{
  "num_hidden_layers": 12,
  "d_expert": 112,
  "moe_layers": [0, 1, 2, 3, 4, 5, 6, 7, 8, 9, 10, 11],
  "balance_bias": true,
  "lr_router": 0.00092,
  "dataset": "wikipedia_en"
}
Below are experts of layer 7 (counted from 0) of a mixture-of-experts language model. Rows are named router (the router's row for the expert), gate (a neuron's input weights, with its number), up (a neuron's input weights, with its number) and show model dimensions 128-191. Each number is 128 + 32 x the weight over its row's rms, rounded and kept within 0 to 255. Numbers have three digits each.
Before each expert's rows: a language model's description of what the expert responds to. This comes from a sample of Wikipedia text that the model never trained on.

# expert 40
It responds to: Nouns after determiners. Common nouns right after the, a or his, often followed by of: album, part, member, film, centre, base.
router:128130083123138182149116147100106140119147130130128144142099151174141106138130105106134216124085129085112099097117080139146152164134095160100131138140140157153176139140137087103112122125128126
gate0:188186148092138182154149181135104123131153109154092170097118155107168123057086151125140202151085178133180123171114070107138125121151101113201087094099114166133174148148139138112149157090136137
up0:124136047155153196103138108143118126144124070082118122121170117141078164093156128151125166090114103126103103157110184176096095161130142114168109122111135131126127125094165120080097158150143121
gate1:088156165096072178135136141156102089155173101190110160107084152092113118140153147143132207162139138100098142090159117102136132112172102128065146080094058119121110145161123071059116146080156100
up1:093144096074063128065133141112109154158152125111147076108107172033105129105168212116146158127132118095167118084121116160170101091135130162046119140152114166077110115162164149100106091136125101
gate2:085105117097060092108147170134103097065097119103131136109154180117108119130133119168148160180123052166124096152133117110145064092170089165061119110169140137057128130109154102043158096184117090
up2:123083133110088148111097144223068120126198134168134157148121164117143136143169063162155107162150146123112146112135111095131124044141151121127142138145147142142084115039121149073104084146173137
gate3:063131155176159142104105137113165105124127109165189182080142141168165090095116135103077124109118135225146109103137054154123163145166107162134112134138103142139119142163134147071159121120147129
up3:111114115138101120103114155140143100140098194130128093127107107124171139052111093128153119199117200044139166152110090081123142147134118138141122120151111090146100161148179070151102153163110129
gate4:197151060124133144111074169163136091160129037165125114133149150133092102101130127131095103097106149129161110116172131120109087167133183096105160143140129115105160151098164157112129139172169121
up4:153149145146075121091155073154141123120112187181142139129134157072092111080068169151093143050143153092157125079104115143204113141136112150140083123127098090121141119167108127097144079130122145
gate5:122125158155089154105092148093194084092185135166123097204130086124157130179110113149134154166188145121109118161154152123139147128167098213119142137083104112074113138112144132131109140223153092
up5:082131205150118125125214141120104109166121101167103113106146182135132168144162161181094157142094190166148120152108090182152104086146153143153126096129159133141162081110116118139149158068119131
gate6:122058168135079085111186234149171098121161128075118095166142131092187134097121119099090149166059157150077103158141109097161092183186157114179120110143116147190094064098150197151149140127182111
up6:146121100156105133105174088075166134190135134144194129140109097121125139145166099137183115111104131089196113152116114062160159092127077141123108074078094109171133060105155067133133135063121144
gate7:148065143130122131134124110112161077155135134076082066134122138099144191083109166132107134142093078189148073141122157095190171175157113155119155088123154165159138139157128136111089104182082112
up7:181108129085129148135059149084157146144115113118116073164157145114151154052148186109071156142081114142166073144117096136156148182153140129111170070175097151121183162153143143167133114187127112
gate8:114127127140079150119119106157191121115162173178101085111159141137139102040145122148159120083080131071109120167215144110210168168143143138160105110093192144128164139150092128092096112089155086
up8:114184131136113086135050158172168151099128138129105087107137062150097112062089088136131132106088133112086117141172130141177192181170146164220099168134185191115138084130094112130100143107133114
gate9:162162103098147107153159123106135130079136107093148171076099127112118071112138172077081138112137113136120111122073109153137147204124091139108075112167076061125155120154111161130128186162139135
up9:146150142161220072091096156138075164130134079145116177121114086150155067091082171082084146087148079164160102125167140126130105162164138145094149106130142139049090195097094116101165151150138082
gate10:157108165134128140138178150142098073072132160153125127124112164146155098150103143075128128145125134135147162125121164116100125152184105159063142067157111119137136110103150148095137129111152127
up10:184155055129120144102146115118138095204140089173090114165113122098121178133171038140163112112105168243136121115140133085181104169056180105143164173091107135170076091132081097138107135118157153
gate11:117119149148147166100080136138159126126102158138095138168093116123168132169139129143077116104205115132103172146132138123127078154151141132087151098143146084118156198096116141133113144137089122
up11:163121133174135107145146074156138144144125094078138128094152124140146168096117098075138107137080129162097072123099153132145145154118114169081080156158096114065182094135120091158075136098150175
gate12:135207110217112128092069099189184081086113127114106116175150177172127158119138141140104131158178073141105100147128100138150140149172145136106124071148170135110064207142132186139157120165161123
up12:080219122148129129151097090204147175135126118142100084111098159156065114185081118073048097152101110137128133108116082076116121149167183098134139146168092126077135150115199134111186102130152136
gate13:143131067184134097122141168099174116111146091152169133122102114161105094133111124144150118110084089152123155128176124094084109110137147103144156105175167081140144163095131141138079181107097057
up13:142140098159127100082093111113163099136171082168171151109138125146124116135112153127166168120130090175173142136137099115114104102188146114149115087155117100094125154083133158150128167107164102
gate14:165169114120124149096099144124124119100145092097086131120162112138105128111110129097079085094163118115112150184095090093095095098183088125119103117145185134020096166084166139106099114124142094
up14:150157150109149160085125160128151093142173154126114094070193085110129089102149174025093123068141099124121141165119106131132113097154136130120121082125132182067118144134200183050106125147109107
gate15:147151183103150117135129138062125098089163152088205115135174094174132087096113175097125133147138173171082134149172120110107097093142129100092112045157119188110200141141071126158133083119142107
up15:081112105150159155075133148194150163143056069113096131120091118106133145104151104158123135106176142135090107068122112171095072071104168104146123163105185091074128145078144125101106104183108108
gate16:122153081151126206166086120177113129158108073110156146159139143140137110157148144122119139201055102123120148118093087130139138147152146138091118086165173108153135121085179083102160139163094124
up16:138083123134074112129090163105123142105128102145131182130119102112142066099082117119056120101121160111128198107158101059186163140124183130137091138136184125150156115085131074127149110067133171
gate17:193176088135145128159064157055158134092186129115153095161089140130144103120103126115150095131093134140077116142159109133097136133119183149070084191067133123109114169168104077063102164123126149
up17:113069165099103119089143124166089155173108129098095085110125063115131181103144138155117124129095111106181097088114150092139146154128158120167178102134134131154109144159162173187141082169145161
gate18:184160122155126134124096081159186129086117147077127089062186054134184104107158138139143138115076135130080103158054096063169129156121120168126065124161141083112138112128127097058102127140106112
up18:123188138131135154130113123119126121111089129130084109155070092121154091207138121095137115102159139124068116104063129114134154119126107161107101128154169124090089109144158125092104114097117147
gate19:126145139147110163159088112106112102107100098155174143082143097141133102129130108085109213104111167152124148152166094157083134140192110148103135128107105134135178098089128166068117149129119120
up19:133101178123097188151158132141141155172115070100146108100131150096163037084122121085157121133098142122210164112126150143102136123165073113154094098127093156121100141121181154107153153138084136
gate20:079142110096153142136152082141132072134147051092087143165165133120090130087124112176110176133164111101154100096118102070240154164193147172039137125179131092131114157103131104072164103178075091
up20:122124162111131166113111126073088119109178081117145114122142121156131178165157140107170171156032101113087146143105118147183101110131105099131119155146146141070142188099126068102028114132129143
gate21:135133074127160128057133128148116147122153170194097155170157132145170146101099179114146125112070093122146129163114096140147133121127147121150116094129127135173124203120160134123110167132104157
up21:188150147129138105120141099108080171104195166211076173139080142125114087141108113102096110196147161127060089162182106152079180119077081127141108153171109180093131152139134091229115141105193120
gate22:131195132102081105129093146132141135102173148131113118112097142162108168108119113124096135157136090187130126153096106124135161130178082131140104094126130165130133153075133082109208098133116093
up22:141162102147089159174071108107135128106143147140059116133075138165088146167094113143106197140152076138131145167118106141123149051156103152080115073120113158119133175101153124130177126096117091
gate23:099158142072191129145125107085077120106171086141139166121103144164147100133204159097160128160188146122118173102098119143135174084112124186126097147104180108115163141097141125093146094120101094
up23:126131131139058146140107159087076119107157160117105146103110104167165143113133154153107179199142157184073127185108111163069172080112141166059129158163158179133085148097161150150145136139134120
gate24:060131056107126134117144116107134106192083150221156189104149130134065110153119121142112119035130129164118075175100137123188098153137167106077105086105116115155146162128142106091135204152137170
up24:082111093083190137095136148110070095160122150165142151097153164151123093115133174103089117098148122152164085147111179094117166181171154147107143136185141145140157180115132093113214125082160150
gate25:075135144079207114135170110139090128113093093141163140169162132142150116079185067157119128138140085135146119105167136112150097178182104145114133170153129089163111130093126168126133124115103088
up25:062127096113097151112079176130083116108147121126065129091139065110143139136165179195088153188084134095110130145087111147184108083161154133146142172175160156130133205112152141131143119153141105
gate26:120116056179172143164118119137129089094150141142064128171201145085145141110077136180153131128143164152094082167135119094183142154105176173096097096109175161162142196194162084152067113159141110
up26:108093156071167123102185196155166113127117172181167145154104137104092133124189142134137139164095084114134158093099176049122137152088116097172075152148121118168107085121138144180067108115031111
gate27:071132194165094138136109133072126095108126116144129151156116093119140144062095132158128232161137169116109070193113089119085130110103123160132199173115130162165125177147110156123126181113130050
up27:132132137075143124155140157175123140146113135154132146122200163126081108137184134084070146091137112075110158123184125162185141119132110144119076099130112149126110143049180091109136157183105138
gate28:134143083153098075116152149100106163100121095173141136101123113062098144120132059072079154162100117183096072155112217092153122183135142139156179100100149163141116111067080125108124146102113193
up28:115119143117070139155115079157170121162128131152150126109156165192203108109154153171146110093139183095149152033091047136123160137138098168144111120147101089154175145164125087120127119151125073
gate29:135117158133086096133158090106091128127108159123117127145083133092198138123173108134121102188140144090069127154103164063118141165119084113114156149161170152108108113162130129116088074072116140
up29:114123149113152168119078143146212128174145116140138121147125145143110107164089106100142152110122084149170166103130094186126111052095178136107113154069107108130144118091066126141104144169098149
gate30:110152134107194162135086099110157147121110074127110095120123086136154114157131137122112149142062111154150093109181086115088142163114079115138163083143203153145065053162133149113107147183102110
up30:135146126125138089134096094150155059117220164082151182152134138113170139130142106102161084102151142133107152147116132128114138139126159137148109163073035162112134131087114094105084097071137134
gate31:088165083127138170108133170104093099085139126075090090153122184134139171145114114130132120127199155073083179114092091158098152125114099133119116158127145126131143145150127119109089115128101086
up31:115088087133107087090113051136162098121182133124167168101098171141158157067100165103125145078123113082117145129123173093071118141121144107127143136132113168160136061134096125150120101096124086
gate32:099125152144097134122070092114104129158135046120147184189142093122099135101119175149142193107088179121132128168167075145162173131155143150056152125202171155114171149143161126125144066150118096
up32:114076106154135068116113127143125124130130143113090146123151113127151151094131158134108123123128136187139134139135061126196109193141175120078137144182168105189139203114132088126145141117134112
gate33:112116150169116134186139157131132077143117130146167127121110059081169156138102072069141182148136132161086148185115157157132142134127110132137099184105155153170144113122120092117108180118110135
up33:129119116112122192142100129155127119159139130186102137110116156075173136175056066065137163138144115190108222159090128130085133136104130158132100184097168126141151152170152058093096178122175172
gate34:169106110146081138146182085111145127116131145121139116136070156158161107088068083100105166146081142098117164179148118154176125119176091097079047126089070133118172125183112077095120112100142144
up34:072112179149164087064114160169118179107121124150114121112134164101112171152171143197123107129178081120167094104142136138076093153125182148126214106086135152136070136097123165153141155168130112
gate35:119197135094132130242121129125107156106159143136204167134115094164122142158080106119188155086195081117122105121129126120121125124167126179080081165053119148093112204107182098125116159136124131
up35:148163170124138160174116082154116140137119128139090140169081110115126168198116114130203185104191104149107139144130143125168087124172185160141168125041142114074116157145122078101167155130167130
gate36:099129127095159108144070128109165072090140104110150136175169156134133117109149156120105130091109073159112140096128113137173074153130177071087140092095156159107117149158089090121069126104092204
up36:154086104176132107118220117180100128140141194175139129129063124139116131167067126168132048143156174080114117138098127166113154180104116174148105174155137151155161170106154056151135108059135072
gate37:157174136123143173124148106129153099115151107175111148147151108106089107133082132151114105158138146122131152142155103149169151092111152119068123133082099225128150135113112122164075149131133086
up37:100141077161095142134146098090110124110135138173118111172144125117136137189087136154089112153123137084190092122173150140116166129090142106107107119129101147107196108139164106116115154112171140
gate38:135104180135137167147123060137126135093158162117119152148161160150129110060160145143177132155162189117104184150174144146130149093163102113117080168089091131184128136096127096128079146116112099
up38:144132127135192111160136130142166165117123185190093129178131171095136114128075126083177122167166113054194144100140163189138150127183149165129108095099129175151111140091127105163085146103130131
gate39:114180144136081142210151187119212031080181111144118187126192128163127093136098108105112155139167121147080143147112110151102102153174118159059132134111190147152128151066136158052079126132132094
up39:122070175156189114077142128127046209168096129120144067154051151098123165135112102129165085176149132111118092079126114110137173125107102087205123097115101174118103118130127060130139162073100192
gate40:164073159119134120098143093155144154069133143154112130099113147115173154089107133122068155171088105135085095167123203140126087123132165086130126172105140158105148097140122207175114135086187210
up40:165174116160134090116153102175163172108134152145082162114158119162154108141042197120094164161079144142104116134163188134159085180134178100145099110132170122157162144118134181196154128078124143
gate41:109163155078096125139139077129097143155129142144149101093153084158165120085128134119160181131118143114099155153145148128132151115146095161153113192145158130111157143135047113172113084126148113
up41:077114174148161046120111159087137185112130126149125140179098152102155149121150096075149046092108129107152104119193107144144153129143175108172125127086105135148103061088124169200087203136079157
gate42:119104103162102160082131104116175127149139155157128120087129148067185148094087114126027157211129091131124167148159062107120157144153124152154138158125090114114085174205140186162162093167142134
up42:148107166113123126114158131105126145145096154175166164151161118173100097116087149161145017090126133159164137131130133164168024147075186102071076112110167138115152149105202129145132064113120081
gate43:069087121151146108166097151095169116089115193056167120189119101116165134126156124096155135141098097165129122146101175102118136141127153112032164141131161136152165145144099163116151099104071096
up43:201104101091150138131208095168127143164117127128143097105116152100132170150154101121121123132170087111096169112179143096158116112154094097174152180123090133116079118107095098163119150090135185
gate44:186132112164142088182145071073129151134109141118148130099135150119139144110148078073168109112068130145130153114071139168122123182148135178113156154155168109138096122128142107164100056091054180
up44:179174169175176139149169147177100111150123170098128138123152162133121155190127117114152090167104186130070162128094112174184117126075149106154166123092137145112153126179179125142135053152076147
gate45:142195125088112149129115156120134111097113146171165127130176130122117100137130108094131149095138152142095172166114091139147110094183165181069138076082080153094208102146155165161107112128144089
up45:163161096153155110141140105146152082197097075113148093123138141108165132135116154166135135136118128105114076134125157195124108135108119106094118169105113128125191098118177092152189166158138106
gate46:118102128122083120127144116167124092118116187153140114130150137143143190161111108074094121113114079127103080186079141145125104094115157112045125079120172184157169161076148190103152103174147110
up46:139144144130122120164129120109148119163113120113169103103091138125105108125117109130079107120126123147123154073142153072128118218140113112214083156123095074171100029161075110149093166100145180
gate47:173133111146122073083110126140110130109137169157140144137139162161074132129123098144075170067185094152124151134111107132184194150149093151120115136111183099130099173150129161070093115134066122
up47:128136075098106173137173139115142181127093093154144110189063090069156137132147129146170087151090144154121144142142159123055072104111169120130135122174111108138122147135168076126131107103148085
gate48:132160064125117169083149150143160131128165145165204154092105110125139118107106117109084146165115129097164120145111158157107128111130100122127212122169145169138153096144128131080068119150145129
up48:189143064211114129175107191088146075149161104130159162077148181134151151133105114092129158174139142072138155142108121106148122110152121115107097121116101148151160112111132104070132220141143073
gate49:102132156091150151139082133144119131122146164151145082194117145119119139171139162099170204170121050103093120119104121163154098144073115166055127088110165086099119182123151088053144106105033120
up49:156186124119176117147172154081186124087110097118109147069104126093093153087086115144166116099133135135105099135119162126146149111160106185106058184181044142097102101131129152180101113154181141
gate50:119107096155118182057106122191139141088060125158116125180163109093141095100146141160098162121076093125179115160146101097146189070118132098105123130198169103121122139112205107139135138149153103
up50:160094136085094097098156143124136097127074110098085127126160102094154171180204115136130119153099126138107145124161139138141139128141088106097137083157129139177103136199135043135122170114140127
gate51:115131118153116112176164116194169090141164097144081150109133138094126122103143119156111136139139109163136196142178149112113130122135138135111145153095189098159083135096192077122151077116123089
up51:111152115154099115150164135164186092128159082133120168087179132118112108032136095150104167157142118189120157145136128118114200130202129121132130132103189114150111158079159111112138125128112070
gate52:077107068149099057122106142151126150104121169146163088105096164093126114124110140100066161092143111043084099128170143137146122128154144140156175066119133142100075149164167122124108161150133157
up52:145135154120130182155138134101163095161205121042126063143122045146128168151140113104150101133104092187130114147088161138061111139074109117096104180124135101137149133089132119116121086134090074
gate53:142163122126151150154102179139144189096172101121105176123121185038196210122109110101072147174120096052136156174141085146127093167162125144140146092102096157135159113113101136137119154129168097
up53:144057116125163160101102116150139100191124117120155125140123064123100116148108121110179156139222095164131117113058195136136114079111144119121145137097077126106136076098157082076089109141091127
gate54:131113100108070100114128145119114098178062137150069135169180137109143129126123119112141132136196145120100127141148107107159119117118068162126156107155144133081155200116151126065171159109150127
up54:188091041158155111073139123100087096080146088142157128147171121162186170114136139118112158075091104142099097174084137209054126116161110104124196103101168143112162142126118135172172128112125089
gate55:132157111132126140147095119134117129120166197166179097124123142114212120105221172113120135098117102148136191128086161144114086162110095096095113113155154121188163167193173098081123094124128090
up55:196185171120147154094160128155153152152163086166072111111147181054098085125153090131130166116107153126157182131144083137143168038167129096153147133110140122077142134126132152126156135174134112
gate56:134193118065143122089102180112111113115106143144199105119121155100186085078201149152083125174155119128097136181091076154105094158132153167126137173141129147135179108081119143104136089148126128
up56:136143144078164104121103137083047131089093094079168076108130111126084135096165166163150079200175163125109176106095131149140119080140172132059131189127153172112128131108162121154165116158131105
gate57:112192036143095160161068116075153124121173175133174183179171098135099124094126158114111126127118147139111084151124099134117184150093122131107109069155153177136175145103145113098110144118104099
up57:079130166111118121128151230169130153196094098109121119145132107137120120166114134098178118116145103085124221084108121165152107030142187136143110115109117151121119150171116158094151174125115163
gate58:126151118135057133102142150131144104051090073172140077086108092097076126112084107154104179111130149133081068129124171118101156148208123199142115134145120155090133151115065151114148095171129105
up58:182108180091190127157202195077159132171117146113155092149121106168104148114145110170142139155079151054119130159098128180109155151130146097158076140116117173096155167147140144165130114126126053
gate59:138101175176123101131127128133040125122068157165145147140103105087116131204072110101149186108132145088066128081102116129091135127180105156147096123112130107149078159142127095132119080062085109
up59:110142119115198180063067161115109152154098104118133148094121055083175088061192098104125144087184115141155095124063097134153101141103118161129110177099110088123153196090105069136117145099177121
gate60:161054174107081129122120113117089057153154171151114162115159172143209140109106098145125133152142171141106138137139081075128101147092147153143136135109145193155146138144157152071074130088132125
up60:128138121116099126150138127141161105165126122088086105123116124148128110134133143098181112175174074143125141133097132173103124107135090105120249110131150125099145146150097165081107072129163101
gate61:144145164095149105138138164148240123095128116057124123085173073079089160119117086123141124165125111102088111156138082158155089166134113130101100126119133191078148121205118118065100137151104149
up61:140140114141168143117146160083176131084104137072141143088180076115108108092143127158171171142139129122121094153153108121206087160137154128146145115104138152072130126173143057065141150146130130
gate62:120142129129131131132118076182132160080174125128118131176180190126146068161140110117166171163092124178162136186206112169094144116153116088095212139150130126125130116092129127088088146173126113
up62:210150144123152086078122122151091131161091090082134172099092084172161134101128108136135092114150135087111133100128173130205114136114119186089057179128121109092128066103095112198163133129164149
gate63:104215143110097168125058112184109138054123130147167157108108100141114116132075144117130142137136129095129101089084134134150171118135088163108147110068153131108165163102149176043154157094115121
up63:102083184133142150106135089163114081139099148095095138158099078127137133122130153166166138195128167162074145148122118101095124176103138135154163195177101144162130109156089045103153113167121138
gate64:107161087091154098209106103074069113113121083162153207171138122163140079117125140150140187177101124081084095123195104136148154148102063148089153136095137131113146111098127082112181117104079098
up64:169119171158112159050112107132176153093124202120071092136190131126092167135132119115171062055162133070170116104094107179091107149154151156119141088098133133162137095124120087219118202095178160
gate65:145156141127123157114086131085097163156072173071117070100164142106121128146112165123080075171144091128179152165111076099095143131167157122090079115085107194091145162132089167146153073139107156
up65:096132133162134106132179110192143100081135121132114148158107116133066134144143079118124149078162129120088134088127141107157095157137112165147150167157158095146099089125142123077114136142083116
gate66:130169163107129146153170180077106112100138084137094170164153141151146103098171128151061113190105182154102138122113116173122113177168111176152090096166180095113122188164093123095133149099109096
up66:114194127099098109136131185121162085072107120092139091109137101150091095136156139121114101150157116169107181145147107176153098194128052140109148091206137137147176105154127116092106126139142162
gate67:131124090152122158178132151152213107124162120131092145109183156127162127107160107110112188106126155150137161161138101169088149126177134124143021194046148129163163122156136125136147170083145124
up67:150113111156169189206120137137173127148137137142056158106163159154162124123166103126112153126146170133119092124123129166137139099159135133137085190042113157116143122198146168132111166093120118
gate68:101187147103174134106175152128096165126108159174110162079169169184147142119121121147130137115121176082149117079093142142133109143166123180133136066190194159096139140064131097172102187140166084
up68:132128120162114171104161083135114159104122165065147157109099060134126139095124209131159123131120092140100136148144172072067135116115134111129133152214157112116149150156114126141091101156150102
gate69:125108091132077161137158109110112131107106094061139161132089123147065059154112135158145075078108118127097133103141146138183117140172107132176118113117099113162138205159120116169104139094087143
up69:078089112147131143138172150099146135138105099069104087163203092132148139122076094138103153124143176148136130115102173141134102083133159130104159132108146136139168131131149131143149143083114163
gate70:239168102110140132102105135132173122156217080102102091210081136122124141139144100161157129144162083169150105164148139109143160111110135102089147140165093126104116189122150090114096088112138112
up70:202209053116145117141106161133144117122151083176104132179136110149092107127117138145127136123150113147189088122143148098142155134124142105119097157174110133130088196123176077130120096109136074
gate71:142093103059129137124157166148139121118164117213107136133108137142101108205079111124134088139097131122151134145137094107209089112106134050119064140142127164126158126147147160114121114133129176
up71:126073096118085152108086143158214083130142148117125121098155139133136134170181089159170128102109132142061137144094120133136116122087093083096084153138122132161158078168141157108123125159106100
gate72:156127125141110152154106162122118107115099096136125140088117143159164097141113146082114165163088104110143162097065055140128146146120153185161118057102170098116147122106128075114137133111129121
up72:122126075155091060141188150214038033249114149131151154130121133114158187077168119136126105176126129096133150088124114101153134118151150102171142122121153102141138115108063172163092120156145127
gate73:166145146118124166158132129113142168158104121111122137130085113141151121159112106093163177120142170117178145141148102135155152087144107115154138089145144139111150149118185137078151055047137156
up73:167145148131094133147100082113124164160059137161183115101123144140126085146124071072130179165106142156135116151156178058109156119065062150136162143174121160131104125142130139062149072095120089
gate74:073143124086181066103151154115116118109124122127112110164186084156104131155153115099176158103100139178099087122144120117204115135193159124124140145111128173100117140189161116137167109141085137
up74:109159112134146107095109163102132081100133082195067135134183121115144121113117123153117163120134127168086080123104069109173095121160160147140099135117111136077125128168097123146139116174101114
gate75:166140136155158158169125127130131092112154172085132171130154136099123186116133129114127105114082073124147141188068117078101146131066136152116118100157110138191136100166115149126098111186132103
up75:084130083137122108119140150114166136139147085135125043091087146127121131167124146122146089147159115194129101061151170128058132160152144120155129139128179152072132093081122128149116137062153163
gate76:092151082130100193125107126151100063079105152188071126092166123118198160102069118125125108124124114105092130109085104093076134093090081114114090153163087124120141123204119084140113043137097086
up76:106125159085118158121175122094127092199128136126139064110093107135071134096166163182109149078130099233176082123106155141162098143126128159160201129110125126102187113115098163176126102184147173
gate77:113093104162112123100081118142112104165175166147152137140087148125075105106075124097113145139115149132119154131114111116130143111119132115157073127147139136171130126163134105091177121071157036
up77:051131095134118084115154156147178114094109117172153081150120156123109065169149132133139088098172137112184096124138143062105106121173144181149125144133133160133105139144101114125111118110127092
gate78:169154177140117137118137177210144176110122115142114144115083151127095127161156095081095157170131147061168139111188077145124156091139117061146134143139122213105107171104122172082123131155130145
up78:079141126090181114150128102115102081144112150113168084074141152151165116119135118143134083073089120144131142099125188132146087180116143140079142142089132124168102063098072154126157083114127120
gate79:129133135107104168155098144103124111142142131191171147126161167133168055178111190097136140169094145064134187156121084133135133153121113167098093128130198170106214164156175124160083117113136119
up79:084154125109111104140143124158130099131140170132100149175157173142108099157090107143088133148160107143144156174146125150119136197113123139120120183143139152204147131059150109097121073148075131
gate80:138162118108039106165073151180147114075147135143104099146058174125132159176128118104069185109065155108162133169124135113164099088122136114115168155101134128162117192126152092123085148129064138
up80:137195131134061080156075139173125081120122163126101091120120191179185141130097160065105142175085127131158117121149124109136083087072153135102114101162171142138129199146174116117115115091099104
gate81:116173114124152146191132132166077072163157124145096149189150143128078112170102103118197187101126159106168158110049099093165078138087123109139131117115209146161149153177120169105116087156099143
up81:158127159053141059124154103111153152105147169130119087108139104150107141059098110136068100148205123110098145078145173124088109121183142182102163124114103098146086123132166126150169159096155169
gate82:131173058130174124132115163110162113107141103121093163110100096086172147112166137140076112154151165067144118189130068072098186169187117131117177136180129183131174123140123160082111173094155045
up82:113097169121083103120181190146152135126117129139138064132177108144078098083125157154156168144095158138132138107153181166143143167092132144135051160123141080129139122152115103148122101190094139
gate83:051170095139108106093107129125127074100150102087206122131087153124190115048105126136121143133091127220119123143158102163120114175130187084099150215064153199072153102120160185095107062147094111
up83:125196110153155115133092115136091133136126084093158141117081110154171134111079099106144159113094131191138149112166129185090142148136104126095149177113118180080157142179150141169143103138097098
gate84:095116137092143168090018130106085104181091168078161117141128146106141121157104094086160193161154132109047124072117102115146161147138113131113092162134106100123143157184146093086162110092082187
up84:111180144108083106120156079127150186172105128122116085075080077170127067143061100124129100078064144159139156083115184086133106173109107149121139106161119126140109152109103106189124069082133117
gate85:111131175147122131160086100121108068109171123139089138135148133134100088117119104176108080106174118078107121111145073127103092091180110118149114092157181119105092180104168136125111095100116156
up85:140175152136117160115090111145155074164146169150124125112135166124112102115131101142108131131143128091143128135144093155151102140168099138170184099168164122080105126127161134148149118036162162
gate86:096109204121112170162154130121189123063186107073178153145134080164143088155108121106117149079071165096165121174139104141149160120150127122120063099136132164138163179084152148085144160158119104
up86:092103163160133185105194161118163122042169144063158126149138095110143074073106123130071195098099143127197167192119114123105133145141126120127100135138142159136124174100150162130154110171168107
gate87:099138130093146185117086116133139140151135112108138190164032124119123180140090090109109131129150122144081142156096120146123079120119113137134169104088197166160150110068088104049126049132175120
up87:190088124137144098148154131152148099100168121155069073124173170112126103145150119105126131089130138062177099114113171104117174127181153166123124143097092113141060093134117107182141176123083126
gate88:122088156159158169113123159099134112142148115120095112112153143117086157069069171144152178113165134125179169119184094137137121051139087136099130136165164180207164177131149109096120139084171076
up88:039144181161161114133135121146156138116096111093092150148180116130162157125115149192208157097135152160154080116182100174101111135141123122131100127180138146168107176123118148147196145066130143
gate89:107062173128151106105147144141122082063092170177072082109173162113123123109110118171138170135093099138158139159126148155075153092131128141097075149111114118156162069149111036109114130100131093
up89:130121051142143170127127134137201110211129076127155150135075134145099116112122099098100113087153142086100153098134117145155113217126112102182096129147064133135099122024112122112152153151127164
gate90:087070141116129146098113234116153083116185095213109168176108152117156133142230130167135193131130156102112131146110117098175126106163152101181112108180070138124130069165104127115151055122143154
up90:110102102120227109156137159171133121183161062137152148183118101116059104143191139064212139142168146121114149095169123144125071116088140080159166145143121139114105086077108174122142205048132127
gate91:190193105142177124129079142151139145156185144142154112132108115138118154156070132009068147111178144082158099178106133131130157181093122107157155158143131146148167130104171153123159120183154148
up91:132110113132121146192145070107138113196106064112124092127163153197110104153092185227140105142114170111047101078099117135169090122125124139112103105147148135104121127128110100173093118077102113
gate92:067140121123134129133155109134108099140132131119104090123069118138107144138111113121112171142122117105139150077127143144165168093182087131145140143023074105104130144131114106042112100142153142
up92:122106163093166153118146103187084090116127115067138126103096120109179143128088130092124113174096097113117153115052126162141159088126193124071144078124122181061141147158148122085236133177100142
gate93:106132098174145148063135151122087187098140097087172112189107156083126145115112116124132171060122157186124206175116100069101136122123089166088141100166110141073131092141128108141133115145125100
up93:113124109144126122126147065122198147073145161061126167144172178087124165097152076148154087102094154120150181156130154135111116107158112119173070158155102067200152156110147149172141149088109073
gate94:132152083149163137102136170153140167085098087178103169124119155113113162102143060064142135107121121157142097096103138054159175124133137116165104130190145133130125119032143102151153110109086099
up94:156156133167127147173158097128127117082106133124122105113120168100121207148115024054111124074155142132141150134150131130062173152119089139121155097169138090165121149098151190145093126141107074
gate95:063125109087036168130141118135171146118142147139119124087091112141135160137135165121167117097128122148103126104115133133171152098191087121107097087097111158145151134142158135108131146108192088
up95:104140155094088169186059125126117079164106131105101124081132126107130123127117166150144114041125145084099142102117099115101081059164103104159031134049076158144154159174107142096110166115154116
gate96:096098118163099111140140113124164133145102131150145044080099128093180084160136118077103189182139099106132037123115088105124138171195072133120130122146110156124089125114145194154115098173110116
up96:159120143178150153086121163139096130124076110135177077103095121167105117180140064118126176198119119135158051142127082095139113087190095176091094095144117137081083144074140120167089109072155113
gate97:099203086094133149150114133102099182059136120158106136091140179125127119072111149131121136156095159040145116155124149156176163186157113149107100126167126106155156158183170114132093142101120103
up97:087092123118114075130102104123106175069149164119131128075095154147124127132125189146166120151102125147102134116154161116069167155114145168078140188146158109113094174144170142144101129094109164
gate98:066120041126130140120090123139177118162118099180150138132121113148111087148121126098141156100112130065065164134084101155191085140129095146128119085168139119119189146174153059018183073086125112
up98:038164130112104112105119126126140109142088108131088162116117116084114104163082192117066128103155152229140149090148104089088128131171120156152146078146120091138096173123062130137165122078085147
gate99:101082106139100108149124148124063146141141111120132158148177119126120147166070131125156164090098168108123166129110062176134179140109100170112092110163194136165179146142142095131138130121157116
up99:122115085074186114131120121133169132114116131118143112234149138123150148129117136164182148104063158103140146181178132154131113151128124122146175161175117171134117181089149106149140101092095103
gate100:133146084174129134212094109179119120141146156153083071140079127083094156131104121146110066178125097137121142157150192133154146128115161138073115158119134178118145132106175127092095219145139165
up100:119100163114099069110199161090143096152096107064194153136123112143179136140151121134146104122195098090112185101123136110123151134127076125124143157142167121170056153145041128131145084091095091
gate101:140143139155074098147121122131093126116115102128143133165115111103182145170110094107113128149141096078099128186119133118161125104188125105090142135085147149070134107160126096069036187128075119
up101:182153128118134130109094156142065155126123116128145139116163137134174105135094089104118139153085129088147138164108113105201096136203122135116128142114134118062119145187133150118088165121100100